config.yaml
n_layer: 8
d_model: 192
n_experts: 12
experts_per_token: 2
d_expert: 160
d_shared_expert: 128
activation: "swiglu"
moe_layers: [0, 1, 2, 3, 4, 5, 6, 7]
router_score: "sigmoid"
normalize_top_k: true
routed_scale: 1.0
balance_loss: 0.000146
balance_bias: true
init_std_router: 0.0307
lr_router: 0.00122
vocab_size: 12406
norm: "rmsnorm"
norm_eps: 1e-06
tie_embeddings: false
optimizer: "muon_variant"
lr: 0.0029
beta1: 0.95
grad_clip: 0.5
batch_tokens: 131072
seq_len: 1024
train_tokens: 697300000
steps: 5320
dataset: "wikipedia_en"
Below are experts of layer 5 (counted from 0) of a mixture-of-experts language model. Rows are named router (the router's row for the expert) and show model dimensions 128-191. Each number is 500 + 50 x the weight over its row's rms, rounded and kept within 0 to 999. Numbers have three digits each.
After each expert's rows: "mostly gets" lists some tokens that are sent to it at least half of the time. This comes from a sample of Wikipedia text that the model never trained on.

# expert 4
router:605552537499478533481578478594518382466526474533474550500443478406561504504493497490480623485556495499541560522624447435511494500490500500510559455423513590490555465503563494528454521507457482
mostly gets: "ings", " School", " West", "ers", " Party", " series"

# expert 10
router:415488564469519346491462567533553511530560431455523507499456511575456515513506520486484532505495433481544478480539557460461456591582434539505529444506518471562517513491444412490587474520501588
mostly gets: " F", "P", " (", "S", "M", "D"

# expert 0
router:586424537460530441474544530579441460494555415477533450468545477428506459454460378498423528523535475459509564495517543446561579464455501586547500517551572512534432521441410543427494428457380529
mostly gets: " John", " William", "ley", "ana", "ara", " Paul"

# expert 6
router:507487516409506505456634484513537485455495506465507547456511461444497488443440537462499491568473521436473532547454419499508457521528504577566521479550533445494564563509426478471529459516572515
mostly gets: " P", " G", " R", " F", " W", " M"

# expert 9
router:590483488484571412443522578467510515507542466552453458439508473569549452511421434453423524467561487508477527495475497519390471506577589504494449534479646498417505536490505500522587505491457504
mostly gets: " 0", " ", " 1", " 7", " 4", "7"

# expert 1
router:435471571515569519508551514467460472616561537519437510478499425530559462459448476425428529503510434549500548541553516411484376452535565532496530518471588550458501499524484529507500422461527505
mostly gets: " High", " District", " public", "ical", "ric", " national"

# expert 11
router:522459559495419478491544467558429458568563603574523536513488456563486504448543387502512583487440450480534546518478457399478439454535605511480452486501529589442568433439489436476411522542477490
mostly gets: "ated", " film", " made", " used", " won", " him"

# expert 2
router:527462561377554450541558488532392476572535548534495537531553476457539542508583516405420525467444489404530604570573508471530415483480514500526452497447522503437602531518422513460463441488452508
mostly gets: " was", " is", " are", " were", " also", " has"

# expert 8
router:420459565426440491555566525502472401513482476459556480466572464458521531447588443454451516482537493548524610519545522391463536553476474521508419491548487521393434549379486589544470501460535556
mostly gets: " and", "s,", "),", "e,", "a,", "er,"